Weights of a small mixture-of-experts language model, trained from scratch on English Wikipedia: vocabulary 2048.
Below are experts of layer 6 (counted from 0) of a mixture-of-experts language model. Rows are named router (the router's row for the expert), gate (a neuron's input weights, with its number), up (a neuron's input weights, with its number) and show model dimensions 0-127. Each number is 128 + 32 x the weight over its row's rms, rounded and kept within 0 to 255. Numbers have three digits each.
After each expert's rows: a language model's description of what the expert responds to. This comes from a sample of Wikipedia text that the model never trained on.

# expert 49
router:112108120151142110114123145123055104109164107122076153157094132117112140084111081120141124112173164094118123135155114159103166173144162090202099130138125084093076146160102140081114150044177145144118154159082165054126146110125160075141169153111094124205135083102121209142184134128145140089093160167141121120086116143098190099087155118150139161142192132083103127154127186144114118090141
gate0:134099121094138078122106131133094162168153178114129154140103070169083131110067098102146123187143091123114098159117136118149129126113154117111114169109145080106163155170180178112143166100130140112225155141165104106137095141132116115109164127163148142166128097128138200160089113180130222132077172147163052080098132148066119139140143159109127178066121137065134089115166089122150142135113
up0:154082040191102134112110101170157115116094075098145181100114081145184069140095104193094148201096126141141107127114069125151196178100123124131083131131132165138116125111146105123146161126125096143094100083072138112148097164151182143149149125092132104137095111156080145139057095080151176128160125115152160114122135088132124145156101156096112080117091132131095126117124116147227174138139
gate1:080115094129151115102106146115115156144142099116141111118138114131169088108154173126083110143092173111103108164154072186117153133150104056096127149104038113153116140172165181068130148139126171129140185098126156032092113181146162082084161125095103154145053191112134108078121132116152140078145129158129145127125132109153130106067158103091099065116120139161083104106117151120121083152072
up1:125120135114109159082179101152082123126073115162043110126133100081130155107117154153123132134139144106123125151175144119120083193166136177190125140145164137158139148113113118097128139103123189212109124142167135139187076162169195112118156151142135154097132110124104151083109068170154201178107187114178132151139150147107149209123117166124138177152118143063150136083133120156079134158108
gate2:124118102132113133158130120117105136154123130099199191094051121119131127083149160118157107155093083123185178117143119158158121109166144087127163103150147115116081122105204169188193151096107084145179090103108085119144114056099114126113172125068116125139091180104120063137136114115140179136108121147170157134131094095162159138089140114188151151098101122155203188138110161147188115103140
up2:115071121106136130148168108091147087154117168144118141118113140177128153092139192123089129135155063094094125115167123082170124143138133152051136158085097057139085117172137042119162085198121056135105127128121130063142158148091130167127119128173149077163158128124098101131122175188136119105108114161110190096103100145135125061156168126127128106149119134090145128190137147118152194175123
Description: Apostrophes, mostly possessive 's as in nation's or country's, plus capitalized word starts like No, Be, Re, Award.

# expert 0
router:120129127146101178130133147059134129155147166086110140092120141195137156146120099140112139100159130165057143114203189098060127115128131094127078132110191069137138143124082082080141186119132185162131075204124067137158131136114183059128132105123121100138148173152115099162162095149140098140078120131137128156129143168101128167082153131113153148079125155120143166130061152155147176096158
gate0:089119149067061100126143136097149101185171118134074103154092116142106116148136120179123113133132177161171163125078164100155071097179149086079123151086186070118109179049106131079117142144095168096124100114067144150126130109130095144154066129146134175125102153156156146118183128127200066122159123111132104141146091095093158164139133114136104122093089143105137139106105125134119198197149
up0:137176124162100104181146117136116202108107160087008093173107134079075129146119105116115119113105141112162080136157088133143134136142099150119104178121131060188171122118152127064146125188083096140152119113111110164142115182087178066101123133121145107112159132146090093120125111116166107152218111145166139064163097162146150157142140118194161133123107072116131082131133133106118126129123
gate1:149068095125081190171151157149123138116126141102127215110116138143117132191065140109139116128144143124120118156206182150137122149139102118122143116174139131150085141165121174120104159084102093115140060209099118114142099111186190121135107096136097105124213135147101098069121155149145140096126147118148149085189166158088088098081153126168109137154104134119140129122118145126130130150235
up1:112168139121115149177128160118163214152108164159168108134173103074158165080149067139111128120151133115141134123175112112101119132110142143167142149115091090101109070089193119126137069098098136072144133133125166125180156098154076107184147038114143130170119113098090102121214143168120120172116124074117107142087114134133110150155092112171189147127077109165133179170106154131175098135105
gate2:155082154128142091184136102075116093110136128135126109101082068132112137150138083079113097132149093099155124055154145136141108113149045056119100087153141076102115183125092106124092106106083125145133117140097108137126173103113111128127126114122146146115167108106106060100177109110187114171086135225119092088115160106137104172133147172174159214144131112160100107128139113102104129089199
up2:180153148120118163114176141128135069143222148127126147130089060062157166146204181138078156126122079090098093147106106143140096133133091156107108137082130109105131135084113113087136123096158126098133080123130110099124182134137074118109116133155121115064106090148143108142107151172143102144123165116076151163056096145185151041128093118110141141147170171153173098127129111095189090115111
Description: Short letter pieces inside names and words, mostly after a consonant-final piece, such as Wil-f-ride, Hil-de-garde, W-o-olf, Nept-un-e.

# expert 45
router:136154087154074137100078113077114147132154136117113081106095163170114155171097104139162138101169119119106083091159172126059110153180170124155127127107124143113146126122112136048139170144171105119114104165134129057142135178130098120163190116056130101162153096176064190164174125141147130167129095156131116166182129182138128105144148142166151185189148104121146076125078146152163149106083
gate17:153078149135113133090162127151096160127178134098085130121149133121151132171136158109171166138111129102172106109120127150113145112189164123157115141129093110141149143075199150187107078078158111132132162131103152132158147173052092085080157164107100104148106127146122167092096134054112175105150122100112147075167082132202085158136160118137081176161103121137133133103137135077184044122194
up17:196141122196126160162124161154161167087122107139163115140102088109131126188092111099109152186148134099125137126088091121082074129127118135082112125181126109134124151179147132106169135121150143135140157113123049170117153108131119144135115121144097076105089100161097090085139182114173149046165151183116125078186166138097167192124120105100112206120123127081091116082167152168120119108193
gate18:084118158128143151110128141136151068121114103132118063129146142152136111144156153126130141157153164174187169121145107133139174088117124147173085114118108129102099116160146165106128163170172067169092109120141096113093152111175083188169140205097120155164101141143133164162161119080148125072124171134126112128115179104066168112173101123151191164113162186106212133079134198185088141118123
up18:146121159170064182120127119202109107082110174102153177057155122134116115054125120097079132105100153126159112065142145151123161108143109164150114097141145173196149172093191142145132118120117099093110124131133158130144116152168160139114083135140175095148105149070115066123128121122170175132112081060160063125112087153137095181124069131137128139136095084155117110109124141123047130148077
gate19:060097132098173133095197104124172125128193092114125054051152156069182157142184105046125139186139139106163190132121085091201142144162122174151085158173152099102082159102159134131113143110166081062148105141088132111128125148176148123124117130125157094125149172160165135043137135104117102122101152188132121153160123136108121148107129133118105122095123119130124094117135154104133136124106
up19:100169104175062111174150190209096154149108097110116128132150173158142120135152101099145145153133154134140120131110145137192118107131161134157106090097114135147138138125148165085092092112124117127121083078086217081121190149135095082131158124132183135140109073134155161170137084099127136129111102104064170097158071147200147130107117077099095055145175092160143141145098174168136115159107
Description: Hyphens that start list items after a line break, plus hyphens inside compounds (mid-1960s, dive-bomber) and table pipe separators.

# expert 63
router:121152093117123064067094136127108147196156089150060108114138143137185158148127164136163100127137117164120054071137134193097146159143102102163140145135138108119148153174118049120148130181124123182125129127154099142144128126125128117165176131097130093110079118151081135141172098124143125157093109173191124127136072171102146183052199147148117145153197089120179131146103135114177155090133
gate0:102129084118169082105076190124139107095154053100137125111092197106107094103141140133160133138132039099096104126155145166129116130101142082099158139097168131061117084151135125106074169168105147112139158141127103117058069110124101101109192174103138118079076135170164143138098146099100107172091143133058112108105144173090077135165115154142072105104119159168096118136159168121162135094127
up0:194179091147136118131157140160117176090173175108087126193132164189136181110114079151137134164139114115115141159160184157149075168106108092117174156153175130091092090162169130162160169176130083113151126160114141142069151167107135104099127136105132152117122163106159122116112089140124061109164172119107175184121110136171082072145158136133116111171170116109134136102075054145140087185148
gate1:123123101154102115116099101110143184127116084145099189125113157129133171073139165093143123109168110139165044097120121160172142133166117134138096077166158128172099117088206109203135162152120167154127129080150121145152168152109157126109135082040104124105107106127126178185109129146114159115132130108113127113130111128139127117101141150167117183115146175111121086160073107053223167160071
up1:079161118118145134108060163128144119115156170088107087116096148141111139100148192208102136139084091061180072086167150183153091143111138107147160086158171110140112120136178116181078135104100073137083180120179174196115100116167100111134141047108134111094135158143153133154073174104182111143137105097114113105100119141149134172103114172098100114114150155100113085180138129137119151125141
gate2:111077054085128143136123083097158039151161089140049115145134124145121171149136092120114046067091139073166103121050164164145151124166136164116115122127113156089100209146127129100172127149160100135112140100071125108114111109166180156147112149099110065106105113130170151051128181135095111116077123122149146165161101157074110143102122078137152124165122147153120122150132125112131100125127
up2:132107178142182169137105174111114116201121123108120131059173113156137129103105106110127123069114111081125181092111083082137175116122143065140064154168132147078088130134116117186170122107122177096095168110141124129133126094119142120175161101155137121126109122071134132189106075099168120100142133157096160136148109082077104078177091154121091135102101214172161130150116188150111183115102
Description: Degree, minute and second signs in coordinates, compass words North and South, and word starts such as ex, sub, op.

# expert 55
router:141193137170104110127082149133112145081151116152108137119135096103120167105118062134104097122138089162008061137171146068052134151175124147166116139121129089126113133104133115081140160121127139121074113135113128119118106101136143108192172095127154042182179127106095180111144113155179147112116114156127146180138145142098193114110169129185139150136179138116130093169109142186128149114154
gate0:153118075131125092147053155114090130083119141139172153161186141157160147150118159126075138117133171089102138132133078110086112085129132138161119083133146121087155148121100174161126134147092108121098088097144158116101099123125159122159143154071122126085108171078130128167135087153136144142173149157052143135117168144147128217141096185116127101185089051116168141208055181141109136092103
up0:112157140139143150158127145134167115107133125162117116095082117147115073110122136207181161147150149151099172187078189143102123147192159062100058099100116069157122092146083128094080117091087132121169157136155142140130138145172148158098094114138134092116165129154101193176084186096173141187092157114133131130124114147131127094132111182186098163159127165087189132111134121077123166095092
gate1:142092155166173199233086062113114132176082138072134159098156108138134107100124119221138133069138126119114047093181140158123116169119066089130139088125129063108117154145074157151145157069119141132136105136089114096097143120170168154123114109151188106170151091114091152112140079145185120120128092102101141107082122136171151115156125158147129134135127131108132081135080119150115138127146
up1:115157183122160089121112120098117179095125151106065068139102132096088103093163167153055083139105133095040058138132133122173125159164074109114072102136114108110038084112155135152108097105064115148087150132177100097143069104113090144130136156147102120145129145119164147096160084134143147136072130150110116123128119117131116059110090147143104144184095170104143137180107072122154115123091
gate2:131103098154155087157138162155166106110135121084144058141111116190161158081131084124133070061129043136100134078155148133119092090114166147118110109143136102137141072113145136150140091116139150182082172121090157110170073120124165105168164124162150187133196112140122146111098100132180158129163195154128081105170126127166127137173145146119091161129185092140148137076143055165095111087122
up2:158131128125122081125126198109177105185173102167133146132160103082092120106128061115109086128101112101140157125114164086100150191187176094148145123139173140176122102137143178117184164139095106067152145119183144138148143132119182172115107171099167107128138165107143139103095168164114162139128158159135080115119074139095154216099117072155062101121143107136073146154116164096126170131073
Description: Opening quote marks, parentheses, slashes, colons and dashes, often in tables, scores or before quoted terms, like "kaduhatan" or 4/16.

# expert 2
router:114154149164110115144125164107117148144146101064130162135138062122116148119055113176115118140124118135143100104195144185078128149160071075149110137083144137143131176187149133092155130086132161122158109171126090071087170154124091111144209088092168088154109113147073138120193155122086143151100115144150141106100096123110185143077179170173136133137199110109146107075135151177174109139138
gate3:071111132127189131145129082138086144165172144151173112098077153094122167049179145196167164104151123102135081108154050135072118098078097048136178096125143086122133148131136119109096137088084084091134121128103107087153117085106145174115159099114157156102158097098112093093141150142131097111159105118115121103130139148098111175106112177100096090122176121122082129162161138145157044153157
up3:128138119160140108134142100138135130153160139069106123166120106166165111099077116146127082129113102192143115112134140145079128078175103096112090123132122086098134106064152128101137181131130108140112148134175119154110108084183127130160132074160079150192098136197133046144127098146082155190091181116116163078067119131142108112081174118094142113119157209085103114123110172187120174073105
gate4:131119083108095131149103136133147150163150150138171127125144061161110150175127075152121163132123171108105138055113146116094131095140121141089112125136154134063123102098171085198108080145167130201140154131075120123136115064113117157137103175187115142158045081129095155069179101128133146113120081171141105089157159185059157109138141105091078130119139099182119158116127156165121082140078
up4:118119172130132129100136138038141129132160083129172137124135140122126099123126134166108204135163146159197152121124114152169117117079137103106138092126176118124137145179150137098148136139213095120102106078135168161124117069088089141141187053132143132072116100132084137118101160186078136128137086111122100095031113121151178112165131083152133123160101127117083152127187053084118120133096
gate5:112048179150136151166088158142137093085103145114139130132118083082121119159088101099173167112159140106200119156163133182095096156117105183128153117133163149152128121180136106171116166132118148179137122149139150115101072056146130150081137063125190071109080158089146105097163136121141089095174124163129120086108186141094123204129138153193138119166135119098125183108120097095113103077136
up5:101104119143137140110118143094142112214113110126110109167139127111184108126157167099138111138152126146120071129157123068100158140105078126150145165144076159150119124119121126110155125138088102184080117086145071079119143093160078123136120159112139136108128204074123128124051196107175188147055167111147137170132166114105105058159113108132102159100118220166108087120100159077139147093130
Description: First capitalized piece of a split proper name after the, of, in or by, such as Al(ton), Se(neca), Pa(nama), Port.

# expert 46
router:151131147122103107148129155117114147163158114158111145062101114163155102116138120176107135089160155117096152073129172063108176134152135115141120126108131095111117152135077120105094155153099180155091159190041070136116162150138115048178185124078123089147144143206118203123159164109142141090147110114182125130117163119141168128121143146157206124160129134083127104082109197165140180131122
gate0:159149205145137138134182143112146149125182149115106062142151162152105114121117124123087185148193129081065092139140127144137106173169114127167083116102136100082116145137103168110111138160116183129102123121100134120095126111022147107131141119142155130184153087166152104121144176095154176107103153151191148102116113142101112061106106102152116171077127195111136129085184172153101168163186
up0:172168120112180061169081168144134099155201086086090096120111136143151113158178168103173105079114144141133188109131125131150141076155166115095142121125163055115063154127111123123189079139167143148127140119140123082109139101151152118147088160127156116113096159151108065075169134122176065134099147166121158116090128118190162117106102187062178145130171118161101134115103146089108135162128
gate1:065100075193107180149135191199140121095129144182106103144102125185161084082151126125102161101103155133135133099091176157103150174099151144171128133081119104135089167073103128150113094135087143182105087181148125108121152088122121128141113137066126092164081106196134175128113181127118139090138090103121154072133117140055094146138190090143148126141100185124172130103095132152105140158111
up1:123125132129094130169209137153159111169101110157136118100095134115111124098102119138121181101098123160173124183142135180191136141118063122098082189135129088103181141111119148102117146130183182173105152085126176089148124084079086115153146141068054145134152122169103107142154131172162149121163115076065114116121150087115097186119157170082167088124088095146165103127191125134079116168132
gate2:130070092136091106128060178173126163147157102146149134084158165181153157161128139192138107114128141104114124079146161112103162079119102134141139089147139064132097134181127161183094098116122166148152129136068168091095126087109134127149160214121150122076055074188121153080115108075100112089080119142092173159138124152138125111103149094104155076160164111149148149113149079081152130130167
up2:133077124071106113122145160157190120126103093121100089140099120122105196110098142204128079171139128146118157194151107138092174167163111115124142153135075085130145118119128126162183199169121149143149150080135125107199158129094070135138169137114135170148128070123148176164146112090158148118094162142079150103147053115149089074091139108094139090140137173144129086177119115181090160081140
Description: Word-final -ed, -ing, -al endings on verbs and nouns, such as endured, flowering, bullying, upheaval, established.

# expert 25
router:156199079119093138079115098082112101179150163116137103119091134148138160143083135165184123095184124125067077091156175145126119168171134126191092155106140136108113105099071098071138156119193095133105151162117142094145118109177114117118173100072168133131120096199073190173131120139110138103128117125122154174138144122154134099127144168188112189127146094118155078085075114145157138083142
gate3:180158117081103136150108141045075126159115099097114094108072140169087149128077115139074130125135139122148135106051095131149138068136159143124170154115161153130124136102084094089103160158184132142142111127194072120111124147150108039145153139143184118115124130121134138149134076136091117112123128127100162175120150181127130078074164099152137123130069142141105170171182188043127138114086
up3:170148126131065128106073140147148149021111092147092146160111132180166131117127176131111092070176107187139121153096133108090121142116178068144107131115117105202135120120170124114139072083101126138126059115072108114142127188151116143142131098152147138122116059176109121150134184108174108173108145143145086096188099104162150117131102146128124119088175091130128108138159170161096080068133
gate4:138109096162108149118186126124116142129190120094098119105159133077077129164108108185124119145127112152134122087119173096147138122176108086190147100138103144128162169091064154077122111111139163096131141167108157056128088095132083143180128155187175125194098160222106130156140143146147139173133156098157030131091159132152157163105070114127119146126082132090146132117103116158150119112065
up4:157178142151126162121124058132123154173085152131141123136140198137132131138134060146162154106115092160143136119145117130105114113122140145162122201056134069187138133097137189078149162141157125022108121147079190154109140128142100071141108137099185131095217118162073140149135163138135138160108086151118132147107141100188117105116127098139096051124108150140152152134129112091111105179148
gate5:215143132069141103094117160144114101092219124112158140126136137131156098172084160134082090128166104151123142106115130152143096063189140152117164136168178134145148141119150134144150108169139150157136072112108093096131081120148074172161098134073153135077118108150127114081127195145138152166114129101164057069085137076131155170122107149082132074116100125139156086153132106175101086164081
up5:160172110140181122174205130158158161154167107118095034082125148172140162118073157130147102138137122161072113101120130082146112123090157122094105134166078106117169099130120146070159146106158131135170131120119107116140136074115067174220114138114123159118176167147112078127081125066120106153184079139154138175093147206092122140141125131110111158146134089100145138123118118102068150164129
Description: Line breaks, dash bullets and pipes starting infobox fields, list items and table rows, like "- Title:" or "| 1940".

# expert 50
router:094142115142126134045117144105098134129176159108113150085045142139134166066110074155117109116124136166059069089120141170049120093129136078129106199065183159131101121122116089067128150062134153102155180137120097101120151088137121101167154112072125074124179133147121114125090151155166195108101094125138108161102150138081156135116148120171170113154159121101161127135131160167106119119143
gate0:135165208162173108105160083216129132182152075149140111162122120229130163138137134113168179118145107098074127121104138099106110149157129127091134116090141136082103195128148113055183157166158151115143142172131090149216111118117129146163115181116097159076130104105099133087100116141127149120143104098150140117113085125155152167127156125155065103107144185107085122145080145164109120140099
up0:193083152125182160115074167143052100114093127118081169115045176133144149073089095118161144092134097167127152129109125131124147136152076092081152158107103125094134162111111115120124122115114082112089185130179167179158135082098133152103108098108131225101143115117159105081098133147090158091139166152139158132130144135180148171113134136107091085074108122043123149146077104100134130113108
gate1:076137182102120067100218109137150137184115165114118139139100183092122119104071089130211120108178128123091098131138141137138126098169092079169156088088131113124114136146130096183111117157097101122128116044153150121113123108119103175132176090133124128172098195146150125159093079091172141130127122154128179149108135074097133165097093131134064147120158170098186133125100121171190127121160
up1:100122115094157150102095188082129118176084198077171087093131144119143130111149151103123119071082180105140141127131128137130103206102117103179095100176167162148128197111148103154165165115126130095109119148126153170121109111161199150132112112091090152149075091091103170202149116162190124123144139119099121109115134074161089160112108170175094131117179114109059108188116089163127137121134
gate2:075123116126112109097164147110150118098102120118125176136078147160099171144095128152130134072127174160139139197118084176097156084224152126092130143135181135070105153133138110157136067150129109127102172110164119066112158143128110174153146098136100136185163131178051113138133132045101141103132078133130105152166160079073093145137046149120106145140135087110130146141141156100092187110120
up2:139165108161130106119188124109150124157115149169149151126076106189056127166088145125115123088134146100082134153164060132134150168116073094142138119077083095150179088139133155165102169112118164169140125037142129108109095108102109122073117122140126087099160130105139083159143069157120133166184157112069089102060118132093138199144080156072133149116113151125126094142135179103176131148086
Description: Commas ending a clause or name before and, which, but or however, plus opening parentheses, dashes, equals signs and like.

# expert 37
router:126137129143136111079115131124084105153179151095082125096097133094121129047075150168163084079136150117129139067157180139091134172150083141186147136089209109097119142179111130093107185058126121120109184132136125081106135141102147088155194086153112072178114104148101173163167104152107140117131159130176156139123130133106175126062163163105149128150178143064121155103136150130134117103169
gate0:110073139185114105127075141175093072091136120101119158074118155106133073141148144153125126133132118132142130146145182091114063167123061141175173051141120148146078150144143158116102079108125140118157133094147170091155068076187165124142122127130131124185147152086117113173154117113119160119150180124145068106121105092080141155081127079169195139140091062094158187118110127138095129153095
up0:123160188183184069091176092184119138152140182136133161106195113164110158090137119146143113143170124185133135134152123107131164176149091178125101132116104070175118157134145061112187134125130060125086145110166152147095142178160079151139118067102101127121143162165114108111094108129151175166136107164170112182069134123136155075122146194143102090124158089126141121106172117085118166103106
gate1:153124117143120142116043093156089152172127120111132092137111144159139172112100152129126153163159139126122097127118100114177203100159118037146123035130160156093084145123085126174078179062091130074135159133093157150096116184116184073116163119140162152133102145147120119154103105096135119118179112158133117112174150156081154142064166126123167152155105128092126176099116075151185147132093
up1:087100149100142120138138090205104184086131097146160156098167115135157127137141147159133185173165110107120147130105140175138152152143159128100092146121138180144128150131136129143183092124134153061170169137159114159106057143115159135153225203136143121135147088171050132119091112098100130123136094182131104185123145102083098125167109222135171122114109095151161154140102105169113166122082
gate2:127106173142179137126140097123137024153134081136059140114124128102136107152132120162154157105137135078132141137120142127127127130137112141071082094121117098153093132120171169139113055090111139142111124180151101073087088129115101091160171181149109148123147164181115112079151148112127160159105175197188151147131129133142187108191116072073111046117106091139146137161062122079130146170121
up2:077109070137125132122083124140189159089159129066145148119141110105124106170121122109046128137089172139122115089093108139158123188112152167132153152135078188130130126105111148161141137158109081125106091098117125108113097145094063157106112070140136145191150122111088131102111180101049190072121077062071120158128139159135165105115141123080075131156144077177151179139126154096135157133090
Description: First syllables of surnames or second name parts after a given name, often South Asian or Arabic, such as Ma, Da, Har, Mor.

# expert 13
router:132117128138101115068086150137127137146147106096102188122093139085127154066118107134163075145173159150128074082173122128086147160189103117201108164119161142140137150120135108120127123065173142119110162139140097083101213152148163100110154140152160121189112127123083194130143126180120127135074133153175182121117109091112171111104161149154104176149179118123155103107108188136208113060142
gate3:112110098156068129155087133103154145128205150136070127140101179115128198085170121076109138168133114106166053080095116180153166112160132123135109109146081149138121118110140141127153103103195126108116114180120135197110111164177102160131093101123186126117087197152161154121100138092093157135086125196138144103131075097128150136125154130163122157106156174102149081122189108046130125103102
up3:148088109141145053129145122125144130121123081112089112129114165091163127163186121180153167079114127169146188196124210121171173112122209140144143145123090123169115048162089083126129084170106143124078087165126106118157066167104134137142143111110092164156123160165130175096113055116101147110134138133074165141157126091154211151144116114122130094143090141095096169116143101147141127127127
gate4:066124103108192160096147116110156142124193107107082143109112160146151111162199135085211127090151155132153119089155121078148108135134139123103134111122173100095140156103181117112103130152176083190140179097150116171157163092139102150141179116106125109111097143169089192110149194134123166114054091138100060165122106133094158131116086156101100179127149081124136109142155147109173188102131
up4:114112108127097128128089115149068139147126157147146129153159113166158095105110167143100105142145149114091150117101141148146137094114068095122132114131108091134128153074073159116111144102131194138149163175143180135141066136115140130176198107190096142067137171144177159134084137185071109155153059196151097073160151138091108152084165109185126134088138103081108094117103073131109102176060
gate5:146132120137163087135153120129203107146117163120179142099157125092122081166103138095159082120114137125097171170190112099130134143109140155114192122122119131141161166193110174113128072079104113117154126069120053074100131196154111077105105140147108123172146162172145075156091141092145112104113158167155094123109153117126082078140111167169168196141142125104075149097058133129108167172090
up5:116131117118134184181131102123098173086164114088147150103111125104173189122111149140140133105141075174126118097160067146108093106095092121147104202105088156137137169110067158134117168161140174098116114121117128039029169153115092088121182098113147087120136122156091125214151096115083159202113099079129112132116080137171163144109163109113126153104141151135187142143109131115109142135105
Description: Capitalized opening syllables of proper names and places after a pipe, comma or colon, such as Sa, Va, Je, Ni, San, Port.

# expert 15
router:148178138195121111089064111111130090163182170049075156130137123107172116113088149114087125134115105134090075112095137200134129101182138104150121147059154111138117171127102103065144156105123171145069107189109125098098174157179130090098168079120110086165152135127106171158135150145136151137127127158156124101096145122093153132122166111151112158197166113108168155114080132202144143104167
gate0:141138155172133139174121095053144118149186156173088166141073086167100168111135104100077129163113123121132067167135102116094115089108127116078135187093188118141155138104121136088094128117071073151084082124108111121146115130164138097123140126141154131114144140106103122160118172096142092178067079155104106121097173092105123085105111128116140137163154040127145143105161158156188138161228
up0:164104157142127156122085161154103140141067147157141140136144192064173126115157122166155128071125080094123057177125058151162098110152173109107152143117118142105150113164150106129129112094122130080133175152085093047112120154154074111194172153136141127166149111072155077172183107142156107142105105160158136123164110143115125164052116120106119146144101051084142124169161114153082085115138
gate1:187120149139173126157103119093112087144085140085107102179137184098098184110153067096116068099090136153094068103133073122178131115174146138113106132115102113144070122096094141109152168123167144160082164187044126138130173152122116152098102140138139105186163138114188159129154151125073065124144098194133136127134099156121203177166158078105134120122111133135121091084120102164110115142128
up1:077121175070128168165127130107133133076134152117134167085112129136095114133106119193127197113178155124142084201145162122100109130205096093045109144182125093141073158115119147060141140156152104162154208119139117093129138093151112174135145118058159139092136088169116083076113148135115092140163106152136089106126100099118114150091100180166104132155106169166143161115171149120126088153121
gate2:081119152087088154163150128153120128153090179134151166076100081129121109160185191109120125104147162103190136182131135208140162206131112097154148090105193128142119161057116167125092153163133087146149113132133127131115124095121173156092064137098171141109159132085151108132136195132105096145126152143164137112137102144134072116124133115163105094154147160148185118100054137047109159161110
up2:179196102109075147135140083164162131116149166104127079140093152164134105088093193131175148147119112176128127130149123139130124080133099061137107075148154163158134099157150173156127170127141087083177101158114126158107135087158115123084077060142105096095104169152099142114132194175117170065152175133137171198126109107181153132105068117086132145111120141120138073177169158155129121165139
Description: Prepositions, conjunctions and commas that open a phrase or clause mid-sentence, mostly as, also by, with, when, since, including.

# expert 32
router:124145086171038131136143147094099132145194158153127155134109094165194119119138108167110104094131126127048101099085183102125201157140163116100119136127155108152129129124092104145081151148155146157089164202118085081114135100151110041153151101099135116117095145161116193154131170151100200121119178097133103145080119160083133144116132133147139131147170077074164107092099142149134125073125
gate0:162146087154109123196139137131131131091105080137147151155142123080126065129111156155139168121117124124115164102116106159087099172097125168118108121141115109153159154077129056149107097132152137112079070150123142089051062075156079101085119133157143125161147147155153209145167124091132168124114156103138169149152099125129165212119169104148086137155124127158146044101096072137065138105163
up0:068136150154140176101150108090151103091143181154100159106146139153143106143056079067091146133125150129110155146145099120101160156090156139123111112162137111119136086185155117129084115176097147147125129140108149120065157111104102097122188117135137126114109116139065248165116126114162152131164108091136075133063104171109083105136167113136164100166137106047148159080170075183144123122146
gate1:103163130130122116164188101144166109199201119148102143096132164174171150162148140032125093063109107127162118149099159114148169163130138114133124175146200119188129087124120140138090126100113125155080149153150156104113119133124138157149165170153132145147220141112133098116119089155056082110111149098155118195100121139095149100146092111158169158142142123195150186160155135109075129144155
up1:105126144188122136089129236178150128139103124168091191094187163118133122107143116186133137120142151107139129126153112123121124193120136143182162161151131185151096158083177145139145157116088128184141159154107112107156100098130134136120188105079112161154145152103134147168151128150177101092125072142089150137182184147131116169107091156165154128153134135122169161110040054120149122134195
gate2:152090075155132076111153161078145122159141137183107154085117128118151162118116162111129172137133130114066081104114127090080127121144175111095140124121178131124106134070140103157128126124080181154161109127084119121087091137156110195153155179135176116058135207198121110167118138162121114107114165092138113144075033090112114158088082192114086090131150108159122117131105178115114105092093
up2:132121194121108126099123112139167118063132120166103112117136174141119100145106073108156125138136216114120089150175112177081203093065098104108120151091151087162190121163091106090131158115069159138154174145136126154097099092178121130136116177183136182109132103083173102093134145108189137132141106187142159098137136125081142089154116140135112065134164146143135105141062164156164100171159
Description: Adjectives and adjective endings before a noun, such as new, main, large, known, several, plus endings like not-ed, not-able, decis-ive.

# expert 41
router:160142160133127083100128197079111122184141083132103141100109131120106158112102098153147093074156133125101140104116152085086120117141133126195096111092104073123111193079112115147104155177141152147095194169094106120157167181138109065171126146110150119150150146209062212102129134180110136129149099112148132097125162133110181111072202144129152118111128137116166076093110152135177147095113
gate0:097187164135103153173133138090166093153092118081130125167133119158110132121108175179082082113125202164147141190123096071119161137163135137130124081156143115131124171137178131176082157109174121089084097151189079117163173093123112126137098130108179153091155165162127130125161106116189119170166107138122189114084105145126159115099132138118162162054135067122171093175069162115115115144089
up0:119177159078088124151090125110141079127065171086094121123116118074165138113144143060127119159111171150144181138210168127115100125084113135099149141108128135138154114105102122161120175075144145126088135161046171124120159105067093152113165116116183151128135153155136117067069169114107138077169139167138101152120150160048115147172109161126144129095107146179107073124151133085091155071107
gate1:123138096113098170142145171172142144087065099130124120161061129156103101148120063127171143143159187185163163170116087104110152131106135163120173131163115118124142107078159128146131215131076112086112102129089119140158164077108089082094094131137083095140129176157153107155164115109193105148089130064168135095110157130160087147147214155112135125159194153106104143129130077102076117135135
up1:156084103133148147121117149101122086119182135105111133151182187167138101144153150110121083129193098111092171091167128126117129140128063163072138133171111116156080133078159182137155105178077118122114131084039185137105077130093104188121069162109126118168172067184086098087116096130137148096154135115115135147090131160113173147096126151145107083177136120155117130093088101095147190108146
gate2:154106133171180166149108168166124158105135123125119088102141079110119151075091112082129111142086151073134130097152153182178091107133202149157160116150119073149132169103115115150110128116097096185118095165100100112131099134065092172122063134114170096126095165077134140157107142179130069144131099064093134079153159115174133110091138084194080128158099109045149148140146110104136132155080
up2:144123115058072126093107117109097127144116111163182114132161131177119102161132070105143050064078162095137136105128089091145124130115101175130177117105141167144188102162126131187203137167108102184125112079140123175135126131185120113139121135155085124162094093170173106109158164107141132156165137196099128130163131094121101103164137097141141125103146136139124165175184166165228115123144
Description: Word-final suffixes ing, s, es, ers, ities, ations completing verbs and plurals, such as shouting, playing, colleges, schedules.